config = dict(
    balance_loss=0.000421,
    n_head=4,
    n_kv_head=4,
    qk_norm=False,
    attn_scale=0.125,
    parallel_block=False,
    init_std_qkv=0.0382,
    init_std_o=0.0,
    lr_mult_qkv=0.5,
    batch_tokens=131072,
    steps=9743,
)
Below are experts of layer 3 (counted from 0) of a mixture-of-experts language model. Rows are named router (the router's row for the expert), gate (a neuron's input weights, with its number), up (a neuron's input weights, with its number), down (a neuron's output weights, with its number) and show model dimensions 128-255. Each number is 200 + 40 x the weight over its row's rms, rounded and kept within 0 to 999.
Before each expert's rows: "raises" lists some tokens whose logits its average output raises strongly, later layers aside; "gets" lists some tokens that make up at least twice as much of what it gets as of all text. This comes from a sample of Wikipedia text that the model never trained on. Tokens count by the router's weight.

# expert 110
raises: " which", "00", " they", " including", " ", " although"
gets: ",", " that", " which", "),", " who", " but"
router,207,271,193,217,212,210,293,252,122,169,239,170,187,145,160,91,202,181,159,149,190,206,207,197,163,212,108,211,198,184,235,170,206,154,236,210,221,133,144,184,178,211,233,184,161,207,147,172,188,210,210,176,225,101,199,195,196,272,206,205,193,225,173,168,286,192,129,179,165,240,181,219,169,258,215,189,240,209,194,214,212,185,210,182,142,198,188,208,192,191,218,182,156,193,238,263,181,214,237,144,144,239,201,287,165,226,238,173,131,179,221,251,214,176,230,144,226,174,119,185,164,182,112,183,231,134,248,122
gate0,298,114,189,170,196,205,181,242,275,215,184,248,216,178,202,245,225,202,190,159,166,252,171,221,85,146,211,170,244,212,148,208,232,196,145,202,174,212,262,231,231,266,229,142,205,153,231,195,209,225,193,240,172,207,222,222,157,163,225,235,251,183,268,273,178,224,125,229,211,153,131,170,167,142,177,134,228,170,212,199,199,236,141,255,204,261,177,196,126,188,246,181,220,174,205,164,266,281,227,163,135,185,201,190,221,214,219,247,217,160,205,178,198,227,224,174,145,208,221,99,226,200,212,173,255,224,166,261
up0,220,227,151,172,186,225,216,226,165,180,188,217,216,172,214,203,248,222,178,161,166,194,85,192,179,191,205,171,200,194,154,241,290,224,215,204,182,217,248,201,175,156,176,161,190,170,206,260,175,308,136,203,147,168,188,175,220,150,265,212,190,226,205,186,258,178,211,212,148,219,157,206,227,213,251,212,271,184,206,251,174,114,155,228,224,242,296,195,220,242,206,155,240,231,205,219,197,196,186,179,199,280,184,166,236,183,249,144,141,160,198,228,222,215,177,128,161,230,234,166,194,183,187,215,252,232,220,285
down0,128,200,150,174,195,175,291,201,148,243,222,232,164,189,152,179,201,229,129,194,211,166,174,119,176,207,218,187,223,123,236,208,223,192,253,215,242,238,223,204,217,99,170,206,202,257,215,185,125,269,217,224,204,214,192,190,243,201,215,207,209,209,169,188,228,166,244,136,210,185,157,160,151,193,248,238,195,208,213,176,259,204,127,197,181,276,229,179,179,169,188,96,207,151,212,266,218,186,203,212,191,154,264,184,239,250,195,166,211,183,247,137,173,215,224,144,183,205,262,186,160,215,241,249,300,135,212,170
gate1,235,222,228,178,265,218,213,191,145,310,208,154,226,190,198,169,222,160,234,276,160,193,242,201,145,225,203,184,187,183,220,227,160,228,262,165,209,217,163,162,194,230,143,210,221,229,218,186,204,147,140,193,174,210,253,242,169,240,164,208,231,160,196,160,224,204,213,148,181,228,247,131,225,241,246,245,225,144,164,190,215,182,159,156,198,134,177,187,151,209,182,243,98,148,316,226,172,198,161,170,144,193,228,214,233,141,206,119,145,241,107,180,186,205,138,229,180,120,176,168,181,191,250,152,250,164,145,245
up1,210,186,206,224,207,211,145,188,233,148,230,177,139,190,202,168,134,224,185,245,206,278,242,219,301,245,259,271,171,190,212,279,155,131,160,208,265,270,238,219,226,246,216,218,172,242,188,235,156,169,262,198,291,190,185,160,229,199,213,171,149,190,150,220,287,157,162,159,170,175,151,240,157,178,177,200,120,176,204,209,176,132,183,228,193,227,207,118,216,179,136,207,193,217,204,156,232,215,220,211,141,219,196,121,119,175,147,147,238,231,111,147,168,271,231,188,156,250,282,207,199,242,130,217,197,183,163,203
down1,203,172,165,138,260,207,171,156,213,211,101,189,221,255,211,264,208,170,131,207,230,209,199,178,209,199,232,158,168,132,167,273,218,260,251,171,239,132,162,183,207,225,217,230,196,234,135,201,175,184,150,188,134,164,184,185,130,216,248,214,203,230,228,143,187,143,194,144,180,152,289,158,203,180,170,222,233,230,186,171,192,212,229,101,152,187,235,287,181,212,254,213,174,210,130,218,190,172,183,260,167,235,250,188,307,208,206,178,198,77,207,201,239,158,235,137,156,204,156,190,145,154,193,205,117,261,223,185
gate2,170,208,224,211,215,175,225,157,155,181,202,196,301,175,228,213,198,237,228,252,230,194,83,157,185,246,178,185,288,236,205,212,196,260,180,178,108,127,178,205,190,143,197,170,265,110,204,187,136,194,209,236,194,202,200,231,118,245,212,193,179,212,165,149,144,196,191,166,142,260,187,252,237,215,192,272,204,224,235,227,205,107,251,229,157,212,118,212,220,183,235,248,226,211,131,125,187,188,134,166,219,223,229,261,267,210,229,239,196,207,163,181,198,215,180,135,268,171,178,207,205,198,205,182,226,145,197,202
up2,208,154,214,207,293,129,163,185,206,174,215,249,181,219,190,203,218,218,147,223,232,193,185,193,128,171,256,274,206,190,214,271,151,285,179,240,150,199,213,227,260,188,136,180,202,227,208,228,208,193,234,183,191,216,135,241,164,175,196,181,265,250,136,220,234,171,167,164,199,220,212,213,272,177,174,137,151,263,190,221,191,237,174,260,178,208,255,134,200,94,243,201,187,257,176,234,168,256,170,173,102,255,256,197,216,231,201,233,221,244,155,258,201,164,159,139,244,259,246,234,213,225,214,196,220,220,219,249
down2,163,174,187,215,187,240,232,177,187,190,220,209,229,197,179,170,267,192,195,134,251,202,159,130,192,122,206,257,195,263,191,187,237,148,149,205,212,168,176,157,210,213,165,175,251,214,186,212,182,196,205,180,249,163,220,236,171,207,209,228,217,227,149,212,219,257,268,161,239,187,231,170,163,205,206,241,200,217,253,145,176,157,187,219,173,132,151,216,179,191,250,150,173,165,228,240,151,186,198,212,162,284,161,226,170,167,221,210,208,248,202,189,259,282,233,221,215,299,206,238,179,158,212,181,237,174,232,259
gate3,214,234,223,171,250,223,181,239,255,164,172,182,223,184,151,166,238,175,199,164,215,189,246,269,163,175,224,193,251,143,143,217,207,216,161,138,182,96,174,187,201,184,247,205,211,183,204,215,153,253,222,150,218,113,230,261,190,249,192,196,154,102,153,133,161,138,203,143,140,242,177,213,146,276,266,220,203,260,251,258,207,172,254,195,162,232,211,216,175,249,161,194,176,192,147,149,205,262,208,263,185,250,225,234,166,124,87,202,207,167,204,209,260,293,245,163,232,240,194,199,221,191,170,219,215,53,233,186
up3,177,172,101,226,183,223,170,282,134,230,207,221,135,185,168,127,114,220,185,191,233,197,254,110,108,253,259,241,214,201,227,235,247,203,146,198,224,250,189,163,191,153,157,155,276,282,160,255,181,227,192,148,192,218,128,219,248,288,118,187,266,271,261,133,175,249,247,186,202,169,206,236,173,155,228,202,172,270,195,207,205,172,215,231,224,218,123,216,313,228,232,214,223,239,159,223,229,178,198,242,199,142,208,148,224,183,165,205,193,216,242,240,211,223,248,126,208,213,113,184,186,231,204,188,145,220,137,192
down3,227,213,201,211,216,223,131,205,210,222,218,222,190,172,87,247,143,197,197,201,184,197,195,308,172,228,199,249,172,157,118,170,147,120,182,221,234,193,172,187,238,209,226,244,288,166,204,201,212,221,243,300,163,105,145,201,243,226,200,143,172,196,224,169,127,154,126,205,228,183,166,248,221,212,166,173,206,158,174,160,137,200,230,185,210,229,150,200,195,181,151,200,201,239,180,232,210,224,248,202,192,215,152,265,243,194,135,164,108,191,197,146,226,200,200,163,275,169,233,249,182,206,83,158,183,243,163,215
gate4,190,280,146,220,241,174,292,124,131,210,218,127,242,128,157,166,167,237,249,279,201,228,203,221,194,236,206,207,250,296,183,256,258,220,202,198,191,203,275,188,201,165,220,201,151,231,142,191,178,147,183,176,287,180,169,169,202,202,210,162,204,179,221,167,176,218,227,239,139,184,180,250,184,189,175,234,193,175,175,231,222,171,228,173,189,231,180,268,201,169,249,215,229,231,196,167,186,290,243,173,192,243,135,246,198,238,214,203,219,165,280,156,245,214,203,163,210,174,180,255,268,192,198,218,183,220,175,136
up4,149,185,165,190,207,171,199,225,205,195,226,152,241,203,201,172,223,220,254,162,263,199,187,211,168,266,174,245,244,218,174,271,259,181,131,266,169,120,136,281,229,210,177,212,187,181,167,207,124,227,253,233,199,216,198,281,134,155,183,143,200,209,151,209,182,181,259,224,181,249,175,249,165,189,252,195,193,190,254,217,250,227,296,157,213,218,134,215,230,170,174,166,232,128,158,214,203,162,234,153,263,204,197,221,173,188,175,202,254,248,189,171,238,308,202,177,216,158,219,207,181,241,210,208,138,304,177,142
down4,222,182,211,155,201,179,297,216,142,167,107,230,98,243,203,248,247,215,235,209,237,188,166,227,163,213,190,145,203,206,219,222,183,187,150,205,194,235,218,216,241,217,200,127,161,190,185,206,185,163,219,189,213,162,248,204,141,196,184,168,204,178,185,255,203,222,235,231,246,253,213,196,195,234,144,206,222,235,241,242,262,206,234,196,207,164,167,238,244,155,136,173,226,174,226,203,215,172,226,241,138,238,189,121,208,202,244,187,221,149,187,164,206,178,219,168,233,175,192,227,181,173,173,227,217,225,215,160

# expert 6
raises: " and", " including", " but", " which", " though", " along"
gets: ",", ":", " –", "),", ";", " -"
router,214,244,278,194,224,190,277,254,115,157,224,165,209,102,172,115,210,258,189,118,207,168,168,240,176,235,118,186,240,159,261,158,180,199,207,243,181,151,122,126,201,193,255,194,153,218,201,205,229,198,213,191,253,93,176,152,165,263,242,169,143,170,156,167,256,219,109,158,157,205,236,247,170,264,197,195,186,176,196,198,191,202,153,158,161,183,209,219,223,172,246,195,181,154,276,243,196,196,202,144,210,219,219,225,168,200,204,172,158,158,216,311,184,177,250,162,205,163,134,221,175,154,144,172,221,135,192,154
gate1,291,178,166,148,183,244,218,215,223,169,131,202,195,208,190,190,228,149,208,179,161,150,210,186,223,289,130,265,146,209,241,181,181,313,164,242,225,215,153,281,153,186,115,213,250,141,237,212,238,262,158,179,203,194,198,157,238,197,182,181,278,258,205,168,157,203,192,239,185,173,201,280,177,163,196,151,230,173,192,159,208,210,120,158,232,222,236,223,246,163,186,222,237,208,161,294,221,222,270,201,217,250,199,196,199,184,257,189,241,139,212,237,159,148,192,228,225,196,215,230,250,234,179,209,166,239,179,213
up1,227,261,219,200,283,156,232,107,181,250,175,213,223,165,139,212,223,205,273,223,269,111,147,160,204,161,284,146,199,319,170,129,214,178,202,147,147,200,244,170,178,265,232,210,242,264,238,96,242,167,153,93,139,229,227,184,166,199,243,178,187,206,235,196,198,214,252,220,184,196,252,213,136,269,162,199,245,207,129,198,138,193,210,233,188,153,197,262,213,199,220,238,208,227,213,206,218,183,203,149,256,226,233,209,222,166,121,185,183,231,210,205,241,193,170,222,197,231,202,144,198,224,193,213,189,190,176,124
down1,107,220,180,192,268,164,190,151,281,185,158,184,243,241,160,144,178,235,237,232,246,237,276,260,213,224,212,245,234,201,257,180,239,225,226,204,171,202,155,300,231,156,222,189,231,177,231,235,203,277,195,207,199,210,142,188,177,255,190,188,148,158,163,228,243,165,280,198,140,187,225,175,135,272,104,225,206,190,238,228,261,201,260,167,158,215,176,218,226,196,203,194,167,138,228,123,181,219,262,133,193,201,240,150,147,258,258,231,185,211,205,227,221,149,200,197,179,189,193,228,257,129,229,196,240,257,156,257
gate2,209,197,239,191,180,284,172,161,206,223,241,155,160,165,122,208,283,149,200,189,192,129,142,158,171,252,232,216,195,169,208,284,215,154,212,272,217,191,144,174,261,171,123,211,198,214,214,218,159,204,127,208,206,243,198,211,173,260,227,125,207,190,142,188,241,236,215,161,222,112,212,175,197,123,194,185,245,237,174,270,217,179,198,182,138,153,229,238,117,182,206,251,211,138,217,196,176,258,254,256,220,209,208,223,276,221,214,172,199,154,78,225,195,173,257,161,203,175,208,256,260,146,186,191,157,114,200,235
up2,230,181,203,238,249,152,189,159,250,260,159,227,196,191,137,158,231,225,185,186,201,207,196,197,178,268,163,177,255,267,236,228,216,236,199,145,160,239,183,220,160,223,260,203,238,162,275,188,199,202,237,160,198,184,112,262,266,165,215,216,236,314,263,221,133,159,248,177,203,157,186,146,115,213,222,181,272,259,110,155,178,198,201,177,237,173,226,210,203,235,230,178,247,205,178,231,217,227,237,205,220,219,202,190,171,221,153,230,225,233,198,192,187,104,216,166,241,262,236,174,174,200,200,284,212,213,185,198
down2,311,162,154,156,181,251,171,162,172,180,215,175,170,178,193,189,209,204,209,218,222,161,151,188,243,229,200,121,191,228,222,261,247,171,214,249,199,158,219,242,197,208,178,280,213,197,234,260,235,95,170,166,196,220,166,186,164,266,239,176,187,113,141,197,271,202,140,221,178,148,261,226,121,219,195,239,181,151,188,198,221,121,188,212,153,176,193,231,178,153,136,248,149,143,256,173,190,197,229,216,153,172,240,188,242,205,284,225,221,185,179,161,209,215,255,168,191,202,199,204,191,247,184,163,115,174,200,177
gate3,232,187,227,179,197,266,167,211,112,140,243,170,195,191,308,180,213,224,151,119,178,150,231,182,163,235,125,112,230,209,206,267,181,199,218,235,225,245,160,193,223,171,184,133,255,276,203,237,170,198,230,222,238,178,168,155,264,212,184,236,173,198,229,162,301,220,201,220,261,239,174,177,226,250,174,158,216,172,203,224,229,208,247,193,187,222,162,185,233,226,233,196,155,105,196,169,205,181,103,212,114,230,176,151,242,138,273,214,168,156,249,264,247,176,156,170,218,252,190,242,208,184,200,199,250,199,156,184
up3,210,219,242,182,161,168,231,67,255,199,210,175,219,200,192,175,195,226,222,181,176,167,239,237,257,157,187,205,177,256,200,211,127,152,197,197,141,137,191,94,180,178,179,245,175,187,234,213,261,193,153,171,246,191,165,203,172,218,202,131,189,163,232,169,183,185,228,121,222,108,179,259,259,229,207,210,198,250,197,163,257,172,212,216,202,143,186,192,200,106,137,208,161,215,230,138,194,177,244,192,211,238,186,170,175,222,223,156,210,155,204,132,212,143,216,230,163,219,190,199,207,186,105,198,146,265,128,136
down3,242,171,218,233,174,235,183,167,194,215,186,243,191,190,106,142,248,240,238,229,229,203,158,158,134,238,242,203,258,245,167,108,164,183,181,174,230,202,227,213,210,208,296,184,162,201,198,226,140,294,217,177,216,191,210,161,163,151,158,194,195,197,96,181,289,163,186,171,191,212,315,231,214,237,270,235,159,132,215,202,222,168,156,170,184,193,237,183,180,217,193,211,186,205,186,292,203,158,175,134,181,129,223,211,194,182,150,179,205,217,194,266,141,147,199,202,108,192,273,229,229,185,130,178,208,141,209,239
gate4,200,175,177,209,212,206,175,198,181,166,207,163,220,167,260,178,194,230,209,253,151,287,210,173,228,245,215,149,156,148,138,249,203,159,159,212,91,228,185,90,200,236,231,160,195,142,326,198,193,192,221,186,196,255,218,227,143,137,147,145,206,201,195,258,226,226,221,186,186,172,192,158,202,179,204,187,237,156,158,213,225,95,184,217,217,202,261,166,160,186,239,248,231,232,187,186,224,227,106,188,63,235,202,173,271,189,218,303,239,273,218,194,147,165,150,230,218,211,187,219,228,187,227,227,183,273,196,212
up4,204,139,212,198,132,169,241,215,160,224,174,149,209,225,169,151,220,157,252,182,248,174,262,184,172,134,252,129,133,211,206,140,216,198,218,179,216,161,204,255,169,204,237,213,241,182,174,177,224,166,169,216,198,238,182,169,165,204,240,206,154,137,236,146,199,143,216,120,261,142,205,242,173,228,246,242,295,202,156,242,266,205,161,153,180,151,230,166,256,169,182,188,232,313,152,216,213,156,217,174,266,157,201,197,202,230,244,209,229,259,145,116,218,225,222,240,184,201,194,156,217,234,141,180,266,148,196,152
down4,253,258,159,221,155,240,137,267,184,223,223,160,225,215,185,179,217,166,161,186,194,230,191,198,258,210,245,222,229,257,177,219,235,288,228,207,153,180,108,185,208,170,220,267,211,209,150,196,241,169,197,196,241,181,220,192,211,230,237,233,126,183,229,155,117,220,158,165,244,238,266,251,230,168,185,233,153,150,218,190,222,169,184,231,133,200,148,206,208,227,194,208,225,217,178,178,165,165,103,212,243,128,160,183,221,132,229,226,271,190,146,202,196,233,177,246,240,294,132,173,172,104,175,213,174,150,221,187
gate5,214,272,233,179,134,151,250,198,170,196,217,161,201,300,203,188,234,195,150,220,128,162,200,263,204,109,170,141,213,224,137,121,165,208,143,176,128,147,99,144,189,209,182,184,228,225,207,158,203,217,201,132,203,188,306,219,162,297,146,200,227,265,302,203,230,184,221,158,189,181,141,228,215,277,272,205,188,242,193,154,248,153,143,199,143,223,178,202,194,164,151,214,219,195,163,207,192,210,251,234,162,215,201,232,149,270,266,206,189,200,135,220,164,221,174,239,186,234,206,152,238,148,169,215,192,173,289,151
up5,249,160,224,214,210,187,171,214,224,156,168,249,194,232,230,235,214,185,189,247,182,218,270,231,262,240,247,232,225,187,175,223,191,192,223,201,161,214,158,172,194,176,158,182,208,178,209,176,160,208,257,206,280,145,227,267,221,225,126,196,185,190,160,176,180,200,282,213,183,157,145,184,231,221,227,177,131,218,206,245,196,236,167,135,184,115,266,207,255,119,229,245,137,206,130,203,247,162,257,233,227,203,207,201,103,173,187,263,215,140,104,239,149,226,114,203,286,170,148,268,201,188,205,207,178,212,211,125
down5,243,247,209,251,228,223,189,212,164,286,215,223,219,187,213,236,148,239,127,189,224,151,190,129,152,143,158,231,186,267,210,187,218,194,197,212,203,174,145,222,146,229,223,150,171,197,194,242,196,231,175,248,223,215,182,267,205,217,187,237,200,295,200,199,222,120,142,242,211,254,188,234,164,233,278,216,276,148,242,244,189,169,150,137,160,241,219,228,168,196,204,258,239,250,174,158,248,180,274,184,207,214,189,234,281,185,118,167,287,196,207,107,235,227,285,180,163,224,200,164,220,142,152,159,211,224,239,244

# expert 96
raises: " thus", " there", " the", " a", " some", " their"
gets: ",", " and", " but", "),", ";", " or"
router,209,246,261,206,164,195,251,256,82,140,207,123,200,81,129,94,202,206,169,177,201,206,193,184,192,232,114,188,166,187,238,168,219,195,172,244,177,169,190,135,161,227,262,173,173,247,227,139,247,222,156,176,191,200,142,175,202,249,258,133,183,175,195,186,182,218,122,194,179,221,178,266,179,212,156,218,224,210,110,192,221,197,130,147,152,227,211,172,186,200,259,209,157,167,209,220,215,194,195,187,172,239,208,203,227,216,257,179,183,206,209,275,201,180,235,165,232,208,114,178,196,199,169,210,245,163,245,186
gate0,216,238,186,194,242,221,128,214,249,143,161,176,171,175,216,199,249,195,222,224,247,162,276,217,213,286,200,280,255,157,282,232,162,217,223,261,172,215,175,169,166,195,245,198,183,167,149,216,228,233,111,189,293,246,87,241,187,189,184,242,220,165,193,158,156,216,161,284,215,172,169,207,194,249,249,244,226,179,194,131,166,249,89,91,188,216,209,217,192,185,235,189,154,120,138,222,203,175,226,208,290,128,195,224,137,180,121,215,180,146,182,232,271,191,161,184,204,173,230,137,264,156,190,227,219,213,177,135
up0,253,200,288,184,267,219,179,164,195,228,234,182,176,247,112,251,236,256,170,130,215,139,146,157,238,197,194,99,169,150,205,165,167,258,160,199,170,216,224,236,215,160,163,227,210,238,194,233,262,177,183,115,172,150,195,206,226,159,194,188,254,191,263,192,244,238,255,205,208,173,175,280,81,175,148,197,106,173,252,175,159,245,223,267,203,232,169,177,227,185,275,145,148,236,179,207,197,189,238,215,222,250,178,157,167,187,155,210,180,215,171,184,237,191,142,229,188,241,251,164,167,179,205,175,184,144,220,195
down0,198,227,200,237,206,181,253,222,199,214,96,185,185,191,161,256,244,190,233,195,143,146,209,193,206,186,194,132,120,224,153,218,255,205,224,226,247,158,186,217,205,108,133,186,113,190,170,190,163,181,252,182,188,160,224,228,173,147,145,126,247,166,195,206,223,200,239,216,209,216,164,221,206,202,230,202,192,152,155,173,170,211,196,240,240,184,169,207,235,211,213,217,239,198,226,165,161,266,131,199,205,275,176,217,242,187,198,205,260,187,170,230,151,191,253,238,294,160,175,186,122,224,182,249,124,134,235,189
gate1,118,179,241,229,173,195,174,224,163,216,180,127,173,223,214,148,172,181,228,188,286,248,221,148,176,149,260,238,174,167,168,257,227,230,234,249,119,147,188,246,202,146,136,257,187,244,223,174,182,150,220,239,180,171,194,118,208,216,191,242,172,155,215,191,290,252,250,185,131,185,171,174,159,205,209,215,190,193,196,215,222,124,144,201,214,300,197,188,175,245,138,155,187,249,271,245,219,228,239,192,182,180,186,180,115,97,244,156,190,165,193,154,271,194,163,168,178,266,148,162,234,248,274,216,283,141,165,188
up1,190,205,199,242,239,228,234,272,226,253,177,197,224,202,163,129,197,214,249,112,221,127,210,151,185,237,179,244,187,174,274,246,240,270,218,167,217,170,242,198,216,155,170,249,117,172,221,250,166,224,217,200,180,157,160,227,289,236,151,169,197,210,212,201,264,233,213,203,202,117,125,168,154,153,217,186,234,270,202,179,222,142,195,211,252,232,256,180,204,223,274,189,152,166,212,171,251,153,251,248,182,177,218,180,124,149,171,213,190,187,209,222,301,274,190,152,265,245,257,237,210,207,229,175,186,218,202,207
down1,219,195,279,251,187,206,180,218,239,147,218,180,250,151,211,131,221,187,218,192,166,233,253,270,149,170,203,173,249,216,211,210,238,206,165,189,255,216,163,225,197,255,156,176,213,204,174,132,155,246,179,218,192,249,224,184,243,271,211,197,164,187,196,225,260,247,231,202,189,169,129,203,232,139,176,274,218,187,247,226,202,183,204,294,196,181,144,213,178,275,141,236,180,184,197,183,298,223,207,224,250,245,166,107,222,124,242,201,153,184,223,211,154,261,192,212,205,260,225,236,141,222,301,178,135,196,200,214
gate2,301,137,175,214,216,200,158,243,197,211,154,229,244,158,189,195,192,188,295,225,222,249,223,169,196,258,275,180,226,141,225,179,181,236,236,181,158,184,121,163,210,133,285,208,208,143,140,221,233,162,212,213,192,119,184,202,204,292,213,144,169,221,255,226,94,199,164,211,206,163,218,164,190,111,177,183,200,215,174,165,177,281,213,235,241,173,183,245,195,217,244,234,156,186,162,184,194,119,206,172,203,222,172,250,316,170,159,183,223,174,197,261,251,180,198,114,204,162,164,225,147,248,200,185,170,124,141,193
up2,154,174,243,184,201,266,162,214,273,212,222,243,198,190,172,268,204,296,223,199,194,179,202,249,268,208,230,184,212,230,269,226,182,184,201,236,136,209,180,329,195,197,188,141,216,161,239,145,197,165,224,207,241,170,152,208,206,173,266,161,241,297,181,175,140,212,341,226,230,180,215,225,209,197,167,177,197,228,271,237,170,204,264,182,298,222,180,162,237,133,169,218,262,241,224,86,172,93,224,242,218,220,155,169,201,233,147,214,169,194,241,206,197,272,197,139,197,172,200,180,187,200,237,199,214,215,195,244
down2,204,146,230,206,148,210,169,219,241,237,178,213,254,203,202,209,198,153,218,232,205,139,202,193,163,86,230,203,161,220,225,177,186,214,194,138,259,145,209,213,203,211,125,301,236,200,229,210,229,167,264,191,200,213,120,224,202,174,167,210,262,262,220,136,250,266,282,200,270,226,263,252,206,217,189,199,195,188,162,195,162,169,244,169,272,184,181,264,199,188,160,189,251,178,224,126,163,175,193,280,256,132,247,262,285,255,191,213,160,133,219,199,210,243,152,163,218,220,162,204,260,158,182,244,180,243,253,159
gate3,139,220,243,160,176,300,224,227,152,266,221,192,195,169,206,139,218,184,187,231,185,215,161,281,178,259,156,158,152,235,229,196,177,122,186,193,188,207,191,141,150,203,205,237,159,170,154,191,169,150,232,204,174,221,188,150,261,162,164,184,139,154,281,207,201,126,186,194,91,249,283,152,174,258,280,251,171,180,235,178,263,137,205,176,193,207,149,205,273,207,179,145,189,211,173,167,196,203,213,185,210,117,158,229,233,173,253,163,189,198,212,159,205,202,157,256,228,249,153,212,167,204,173,196,89,135,149,192
up3,177,223,105,271,203,146,223,268,197,248,192,204,200,238,162,184,230,184,247,190,183,234,196,120,225,194,196,185,179,167,209,140,271,258,238,210,185,198,247,134,207,239,200,210,201,140,193,161,278,253,240,224,156,124,102,166,267,226,187,229,166,224,219,166,200,199,146,206,210,149,288,210,118,194,211,221,197,179,136,171,172,207,177,155,169,168,185,197,276,190,213,201,223,237,203,216,235,163,191,168,212,217,188,189,161,141,195,228,275,196,89,248,189,177,279,187,190,192,209,131,253,236,248,222,236,276,190,194
down3,189,277,164,208,208,220,210,326,159,286,174,207,154,280,147,186,190,175,176,213,175,173,210,237,267,239,210,271,206,193,164,127,196,257,215,183,226,220,215,228,210,166,210,180,141,312,295,168,240,112,214,204,214,230,226,192,201,218,182,183,191,185,191,209,168,236,163,196,132,229,177,194,169,256,165,237,116,255,157,169,159,214,151,144,186,155,203,198,184,190,142,164,188,183,182,164,219,262,216,182,231,197,228,252,225,169,227,185,254,254,143,221,232,233,214,250,216,123,220,222,190,190,198,243,220,221,154,231
gate4,214,202,175,231,247,282,214,282,162,133,161,241,194,241,167,173,215,126,183,210,197,247,258,199,198,163,109,202,212,112,196,164,242,271,220,197,163,189,154,188,209,220,154,244,154,202,236,240,259,205,178,251,174,170,165,198,188,217,250,261,206,216,149,222,215,171,161,171,141,154,221,203,173,232,189,218,242,204,162,117,131,225,196,213,296,238,190,107,170,218,194,149,227,165,181,230,200,163,243,168,171,211,277,210,219,204,297,229,128,188,147,214,251,251,251,229,211,236,254,240,152,129,216,231,164,210,237,262
up4,145,256,204,297,239,187,253,222,294,160,190,206,192,168,221,110,169,240,209,230,230,255,154,138,150,140,202,118,184,143,177,163,230,215,126,220,156,179,169,239,140,160,147,238,320,252,238,206,188,228,172,158,239,225,226,191,176,188,222,211,243,220,162,175,167,225,269,209,150,201,166,222,204,189,198,204,199,259,112,145,143,202,232,199,230,265,155,150,157,180,250,193,206,191,239,233,211,173,174,193,222,259,133,196,242,140,128,179,167,204,215,198,273,210,212,279,191,262,220,171,222,139,147,254,188,206,216,214
down4,236,175,218,187,195,209,197,192,208,196,214,161,225,256,214,210,240,230,183,166,151,213,240,181,188,138,201,224,117,203,182,204,178,278,189,99,203,163,253,183,178,195,168,269,139,236,245,184,239,133,110,132,225,271,143,169,192,178,221,202,219,184,184,155,264,261,191,219,240,228,205,163,119,227,211,194,225,174,241,226,171,237,225,139,136,152,271,139,177,196,206,191,248,191,176,144,167,228,188,203,202,244,180,216,141,183,221,282,205,225,208,175,143,210,213,245,254,229,174,199,183,190,245,162,208,234,193,270